config = dict(
    experts_per_token=2,
    d_shared_expert=0,
    moe_layers=[0, 1, 2, 3, 4, 5, 6, 7, 8, 9, 10, 11],
    balance_loss=0.00395,
    head_dim=64,
    positions='rope',
    tie_word_embeddings=False,
    beta1=0.95,
    beta2=0.98,
    schedule='wsd',
    train_tokens=672300000,
)
Below are experts of layer 5 (counted from 0) of a mixture-of-experts language model. Rows are named router (the router's row for the expert), down (a neuron's output weights, with its number) and show model dimensions 0-223. Each number is 500 + 40 x the weight over its row's rms, rounded and kept within 0 to 999. Numbers have three digits each.
After each expert's rows: a language model's description of what the expert responds to. This comes from a sample of Wikipedia text that the model never trained on.

# expert 39
router:551549446494538535460451457462536544549464464487542539492520468536456544533542488531466545544557455462465472547444536528551546464527540527479543501478459440470529459535456539541540473538447559447540534521542469531530544538546460437479552458514460546533459466556457543533441538448549446578453457465538472442507541524531456459452536467460537535534462480466540536531439499461536542471463504463470450458459449459494444447441541455526489515454443494444557485541466526484469502488462464512503534527470430463455526462540533474478474463446470543543528460548473535550537460422550554553458475497465472463451465467546452538537538527455519449539553536541550557548551463541473437464456
down0:502575471516577495402482501496519474495486482540481472478530561468560493474394439498495479576488476502491529492463477436485565477479486465477485456458552438502500534572489465461548507464580515511534518560470474525484541473441525491492429512523541506486412494466499536466603478511539481572467497529475455442368514458547536507515585450535471513458492476527539494523507499577567509451475468470558489539524538560544507513492528477578544505502523448498476531488572539458521482511503514487473482544551524445481510515537487497450564502485432481518470434514536524532478471560501567480538565557432541469522506400510502516463472466555450461521484505508554517457496472453603466448500
What it handles: Periods, table pipes and the before new content; also music words like song, chart, performed and pieces such as ay and eter.

# expert 47
router:555545433462540549448455462455527546549491454455531539493541446549458554545544475534490551544537460463462468551454545553555544471529559551469544483467474452471536453541473529543539468541441551464550529560453465546536536538525446460467544441456468548547513523553461540533463534457547462526436469460557465443518529544515462476459532451457537540536453451447534534539463521473533547474460485454462508461465469469480445451444528454535519524447446500459525512539466538499452504458461464484483550544469467450465500454544539465468470467455451544542522456544465528541541471485536533546445515462445462475470448468541447529548540525457494470547558538536547557555548465538462460456458
down0:497508491505484457516511591545477563519454508545453525528506533507536391430470509495473481450482494477546414514462514492532413495511468465521509435413448476518575513497583505490515467514486467505507430490519494512532514502475512436525617500512504508495487515549463512507465527572542461529565495467535457470464470516449444497511457441463553513445496514513545528533500536470571455478487456438552505471518551476555481539497481525536552510613556521572519477470532520539446537448518371518522500525498544451476555515450540517507498509515517579637564476485493501472503524459474536500516476569451435483468546544539523414481502546468456466491505510435495464530495511498551514479536
What it handles: Function words after a preposition or verb (at, the, which), plus Arabic or Asian name syllables such as ah, al, ham.

# expert 4
router:546539442520528534489452457443531527551495465484553542468528456556455548540547498534511540527537465464469459552455563543547546461537556533494538543450468472476549464531467539556479463554438546453548543537530469537532544538540468445455547475448478538533468470539458520533458544453557457529444463477555461466552540558477463472453534445470538534544469516456537543541453474464532538452446502469469503460445457450517464471461529464548516510462453515451537501543479556500452513469470467518511563542478451459437508456548540475455530449459456545532546468533452553547538454504539548520454511452466453470468462454534481526536531562456470425541553493549538558552550450534461447457441
down4:483527504479469507452528532524523498486485488458466532552463493568565513494509534440516533507563487559501490415568537451496516448468462471458490502563557478429440528485523493470489541410567432487462417523553457467456468504441478464510417455472459512495535529494555474417521542568524468545502512596517570537582485553557486471484567510489522456480484470516509475511420451463502538578536547439490475419438474575390509473525556513463477504501618477489535527511476536517471516515510516535528537488551478556514443490523516514474480433506496471475485459534544499477522462462530534511477473554555526526489518541442546526512443450434470507543504469543420473525490504491522533557516
What it handles: Commas, semicolons, line ends and openings after an introductory phrase, especially "For example", "In 1995," and sports-career biographies.

# expert 9
router:541556443495533547550439450475532532533534465471550559501527444528444558543550507535553537531548452451471446540455486537532541468537546530473536470458473467502534461539462538540476472555460552456554542530548463534555527538542468452451543461505460552539469514530457533541460553459554468495452472476541438450537539536502472471443558459473529555551466496471542545530451487456555556468462483468463434463469463461513446442455546454547514456459455533453559519534474535502461526553459450476492534536465448466444567440540540475457518459449444539542520466528468542528527462533531543531462504524455468460459460453561503544547535552452476455552538492544538531532530477537467445457444
down0:511587427527492541453478460532499577468495550514496505527392416485496581453458445407538548577527473440450567466446539544506506476494487536556518597463473449507527452457531543547599439539526528483526472441528496496481457527505468473481518477457471522522437527528475452421476492503536542430523464467436469478455502557453551499487557573492501559470495574521537534511518503490427535533485471500491458438525503520547493465507465488487514482492527496526476530425493438470494507500481464531485550516507435500455529476490469444499439550477580575475528476487501535523515539489562540470488516511531520492476509429457454541506541563468493457561463447492569550537444489537438477521493
What it handles: Word-final pieces and compound endings such as own in smalltown, ft in far-left, and close; also table pipes and his, their, its.

# expert 52
router:539559462487526532497471463469540539529520459471554522529547463550466551548529490527495542542543474471467459522473496550541534454543538542483522494454476462516543448542473545540504470545468537451547543562520449537552535531547451474463547463520451527551514536547479543541474546474540465438458442465550446459463554540517460457454553457465539562547461447453543545534455503453542551449447490474466471470461461444487473466449538462552476531474435513455544508538461552498458489501465466496495561545451450464435526447556554451454490460485453556543563466540436563529547459509530551539468517526465445450453467452533452537543531565464510461545553501544551546538551466539453462463447
down0:536507559487540529519437482440539455483500492486546583502522487585524474538521499560491464534577468454520533494463597508509591462524538455512523534484550500528517538465486493522455498485489514517493495467476526558476512570528530536529518469510496514498463518508542507567506463557484478526492453447480471431450580480451497520555510522512499508524474471507430537458480556518569471512475531490433553497477504387548486415487524480446533475450498438424498549561488554609502520542454554520475469542436470521541578534442484521385524423426468532486511461507487495526501458505486513514540502387468481503490499423542514566526521517439517476474543444504482452478496566494551451462512
What it handles: Given names and name pieces like Paul, Joseph, Max, plus digits and quotes, often right before a comma, semicolon or parenthesis.

# expert 0
router:553550458559534543523450470453530534542501461479539549429553466544472544539537514533496537541549442455459462548452502526536534458539551550483539497482457455559536458533460546519517444544447539458526552553490459551540531551547449454465532451472454563549518445539463535544456531465517449498450455467564474449479534533517458468481543440468539533533463529457539548536449510442532533467449472466449512454452455479518446464463544452534492487467461487457545509545468534531467507471454476491500539541470456464464497459558526446460506472467463537543561460562476536525553451551539531544464478512470465452462462446546483540548541545456517439569535464544554533550551451546468440458454
down4:582532518530552484479432484466472526484529434539554582560440481554521594439514460477478583548463519478441466507451517532455540550465577549468558446443477498586510453410581475461511440538480518544441483458504569478519537422566527492519456443489508453527532480519481505453458447516483518477528460519497540503467437543527498533522440554467461458468462492461480515513521531571472506511557497524580496493482482452544497533520483464437518568553486429483438498519499493467479494521483486536475509523517483511489447507537478465471537499581588530543519527554428542480492501527411603511490497541490483455501553495479469490463554470411475491476477498537517532500501488487563488525546
What it handles: Nouns and name parts after "the" in geography and technical prose, such as Peak, Rock(ies), Track(ing), strings, plus function words like an, of.

# expert 60
router:528545448473519529536437479456541551532490470485556531481544440543454540542536517538473547528538455455456456519452489546546555469529543549459532500453480458479546454543467535540477460533441529473567530562475475535559548545558443462456525467504460546533546499549451530548453536468530456484440450458538458439488536533547438456459541449477527545547447467449534546550468467445536535477439467473476483466471445452518472441466532436534491515479460471467560466545475552507481515504457466471463535538476454476433464455560543463455547466465460523554547468538440546539548453500535548553466444508481460457470464446543462549532529533472508464533536515559542533547564468539462450466448
down0:481553480547530487497456458458525460519481489521490465492524482496548521565521450498496505550496520496536515496405522535542511556455480588436417639508434450565512532499529531491413511513470536456501512516479504462463519472520451533541578444491574488410509407499450504498498461558541522540493437441444524461526508536511461539496446562532477454462597538491443483472510493501499477493538483534503464523498504576509497529525469446511543561544452491542411527501537465528512461477559467554539485501467515524455559572492482506541501510405499457476548527487517488452501571519498516462525491498514488458490485464420554430455450462470506525420533530570516534553502519424481548527478
What it handles: Periods ending sentences and initials, katakana such as テ in Japanese titles, and year digits in credits, such as 1987, 1943.

# expert 37
router:534556454414545550496465475454536546554489466484543529503530454544452553545548520546481531530553450442476440538447536550553542464531538548531543488443469470484549472552455535555499462543458538477537530558495447533557556543542462441435550454466471552546548493547461538548467528461533457543461475454545448463510543540522479457462564464463528546533463470458560538532454496468544552447449479467459494453458454485520459452446543472544481475446442469468531505535476551508433480468472446476460551543459472462441496438543538451462507463449469532539527457545466532536540473482536529526459510529453469459472463475547476525541528543479519480533550555535546537534543455548453452462451
down0:531528458519522558513476482557400511542493511509460560551475482523534545525541500478510599502468519437497486516500518529433526383492534483499487380463489495487494468550466576470483512544487575464518531540516439535512523547450451507462562508518466533546544564530467528481515530466563482456523428521470499474399516446452399526472544502506596488482473483555510533556568498511561558484511483505485526504437512462534435495430493544532499504449471515456483463481484542558510501491486510461447589461504515455487536528468522483547388435439477483513521452515518549551489483570515510495489516444513516441448474471472479489522566438498488513562468485588482508516532469471461468464495
What it handles: Table pipes, digits and the article a, the first pieces of names and places such as Che, Le(ipzig), Northern, and CJK byte fragments.

# expert 34
router:532538443468526530503476456456544542526511450478547555492559463530446539537547516554469539534535468475454462547470552552539549461539559542509521522454455457497556447544463543548501441547466540487544553568483456544552560542538455470447560460520462541544543464560464544555450547454530447474444468469545452447488537546482451467449552465468546551548482518460523544540451489454541526453460503465456533461456449463518442451439539463541481488469448515459548498543475540482454489463454444475490531561458460454464480450550549467439508458461468526545539461545463526542552456476538539537465503500460456454460455462541522541539547531462535451526544486550550520537527468538471463470458
down0:548443440526550495459525502527521501498506527511451447524555531566502475520514462535537428482546494482488516446491486491512514498553463468519515506428499552437449487502521440512579499517541568556534475532487428507532495450508531487426468441538408455493436513534543481468531532527458465521435510517529500544498526557546497534455489495472591446422476503528479465598475481457516516506513522502446509482521469520454416496610560426495437526529576517465535469459523507448547609472519502521470502500498497505484402463562505501508507442585442407556560509495523483503526491481472503526499487500482479455496496466523507523532551559488489492536560532569508426467439515528408452555488
What it handles: The word "in", brackets, subscripts and heading markers, often in taxonomy infoboxes (Animalia, Genus) and mid-name pieces like S-ats-uki.

# expert 27
router:548543469521539544471443470448545536531450463478549558456533451524476547547547505535506560544537461470462449542464467546535548467526546541488555499461452466491537455541464521540543460537465533449548526540480466537533551535541457468454536447474459539533515480546450545541448539456538478538441467460552463457474541537490471461450539463457543546541453483459546544528446479461539543468460497452457471455459466467502470450451552446538520487451462430442534497542471542538460498502452469504486537538471451452464487459540528453463452469463441558551540457531450555552546462460558538546466470531461478465448458458527503549530549537453474451557534474546558529548551452550463442466448
down4:525498529466462492488552552498430443462446475464554471493516523456519523534455454544461416508469470503593569442620452479465414562394482437493498535550482601537484505526551476473406497484544431491460509447534491565477426520462503522466478522495524504501517499475473510518513470523469535476484528525485505548538445542555513529477536510516503556490622497500537425503438462419416513519503522493509556522508532493471504526533497550487493541507448477552475447559509487488406491509435562455437498505545525476552478478508559569490528500526529421471449467516506524482536518501484531446509480488501516516567541433511511506506491600512491563495513497480443476545529497468512529501548
What it handles: Paragraph-ending periods and newlines, section headers and list dashes; also the ook piece in cooked, cooking and hooks.

# expert 31
router:516542460524539534520475471457543537538496457455544534506550459553462556548541493548509540540533473455464470542443495555543546461540531539499552535473466464493555461531469527547487438531451524468565549552499441532563535537554473468460533455542457554559485545530464542539461538461547453471452440457537455458456529537445463460455559462477536541544466490458547532541452468443533539470454533468474523459445451459491466465460528447539491521462453482444530519542468558416453489490458478506517531540465463467461480456566550451464528465460463541539553444525472552533549459542520554543464540526473458451473459464532532541537529559470460457563542481557540539536561466560455473454474
down1:546505446466565463403549492484571514483474562482469574554508472541472503516534457538528510521534466503472444489437491461502545455446480482512502515447449477509501508525473492488565520474523522560535532514511476493500561478462495397432529425496511495491505553536540526484496515482565464473472497480495505398504501464505434552527569454492555477526518483525532551604525470476569534480490476510539497417504421505540483496496572440461556502422483476475515491531525533474468512480438468483496520585433442487419502476588518497472517493502491549579465423550492546581553469493478503526516492463484507415523479477529571536485543524414508373541515505533499520489523494489532523495431
What it handles: Colons in infobox fields and times, plus about, on, investig(ate), Votes, and initial capitals of names after by or of.

# expert 3
router:543533469501542547535452460451554532545503470509531538485536443536461549536538479548511543545547463456442456546461489555540539463531550547506547502450464454515528461531463564542500451554474536443547544539499457545525546544537466443448530464457449540549532436551465515534457549437542459476454436469540477444470554568504465466454523444462553546533444500451544542524461511453540547485475500457469515462456457468493451444471543456541486507466481462457542500547459527458449476497454459449542556541475465452462502460546539458457554454470461543537517449527439545534550450515529527561457483485458465477467448451547510543535542527456480479536555497548536543535530448561464454447451
down0:551424486506452400527528556557558492478470424517466517455484470505496537526493438520489544564589497418550500503469535559479475518475533481533518485449454507518454500492507458497443515504456540479557421527458526488557522469504449545447571489455463479443493527490522471421583440504559439461538559487552527552513553506476514502454425497500599431507522477476438507502431460524445440517546581522561486502526506596503574480559499418510495473465477458429492514484496503535553573544481528571471510499554472499525507555509493525502547533491549498442482503549523496518523494484467478525494531498519435533512541449493457504492488560472426520505600509499517468553549523467491527511544
What it handles: First pieces of words split into subwords, often after punctuation, such as rap in rapidly, Ob in Oblast, and F in Finals.

# expert 59
router:532555466432539536505466480449540532533477458465530531491551464555453544540557508547468543536538461471442470542460535555541553462538545539486548509475466474447540455537451539547524467532465548451539550540493458538542537528541461458462543448523460555528472546546458531541463544446540448511467437464539456467488553542507456457469533439477555540543460459473536539533453486439538524456452540475459511456459434461513470460464534472554543480470465504473555456538472549538462524486470468524484536526458451477439491446556544445448568470454466522528540461523457540540547456502519555545461500463464457433464461455543513546549542526472510444545549492546552549539550458549455437461463
down0:549490489449543543477543471484538491537589446535440558461479471497422517526453520458495475478550536508454519508427444496497543454478554467499581431477483506498461480504486548547556494453457516473526543497496534511529518549468494468489534473521455459630484474445487507528513538526512415362489537474455535457490525517519475411531530501502535456556463448433507566515522550478521507518497552474509576415518470464490448563498480490523540510536481451512532585537443519494493512446405458474459506511491441530455522468518520486507508476491483508551510493534458552515526498538538480522425474413497478493463467513569494529561484562419549535516587481551497510501490432579511497469510
What it handles: Sentence-opening In, He, According, and first names or Mc after a period, plus in before years.

# expert 30
router:543528452479529565421463469446545538535517459440537540511549462536451550535517508543503523540560469474449474544453484532565522460538538533543540457447469456535547460538470554535590469558456530440546531550518450541527542543568475444460534478533468555528546531535455540538468537470536468506477455462541460465510545549551447462463546463468544543539478503477541536522447521462550542466465484466451499459446467472510457463452543454550513490469455521444542513553464554497455529483457460525453545541462442466449533457531544456466483475471462526530544456537475560528554449523533560548454507514473449469470451452542475550544544528442470446529545509550548541542540465541463449461474
down1:544479462512472495485477471564507529553471588491440425512468421503565490516478475532449484448521507536589484524558475553544486439472491554511612489542391514413523513473494514457485514473451444466506520517440511511478489494432527477470479484515519535538519559397470502528522496491555523509514535458502529407503482527507529521453543524480538533398553483511423482519522570565470440531530497531488485561503477474469514485459513550548451481494521522482531502493462507554450520485547544513498499507512463577496440527565484534578471462548448453444448526491568487437454534475503525477509474573542480538554498488498449581524494563404450518544477545515462523553495522475527475476446
What it handles: Cells of sports and election tables, such as Friendly, July, years like 2005, opening quotes, names like Mor-en-o, Olb-ison.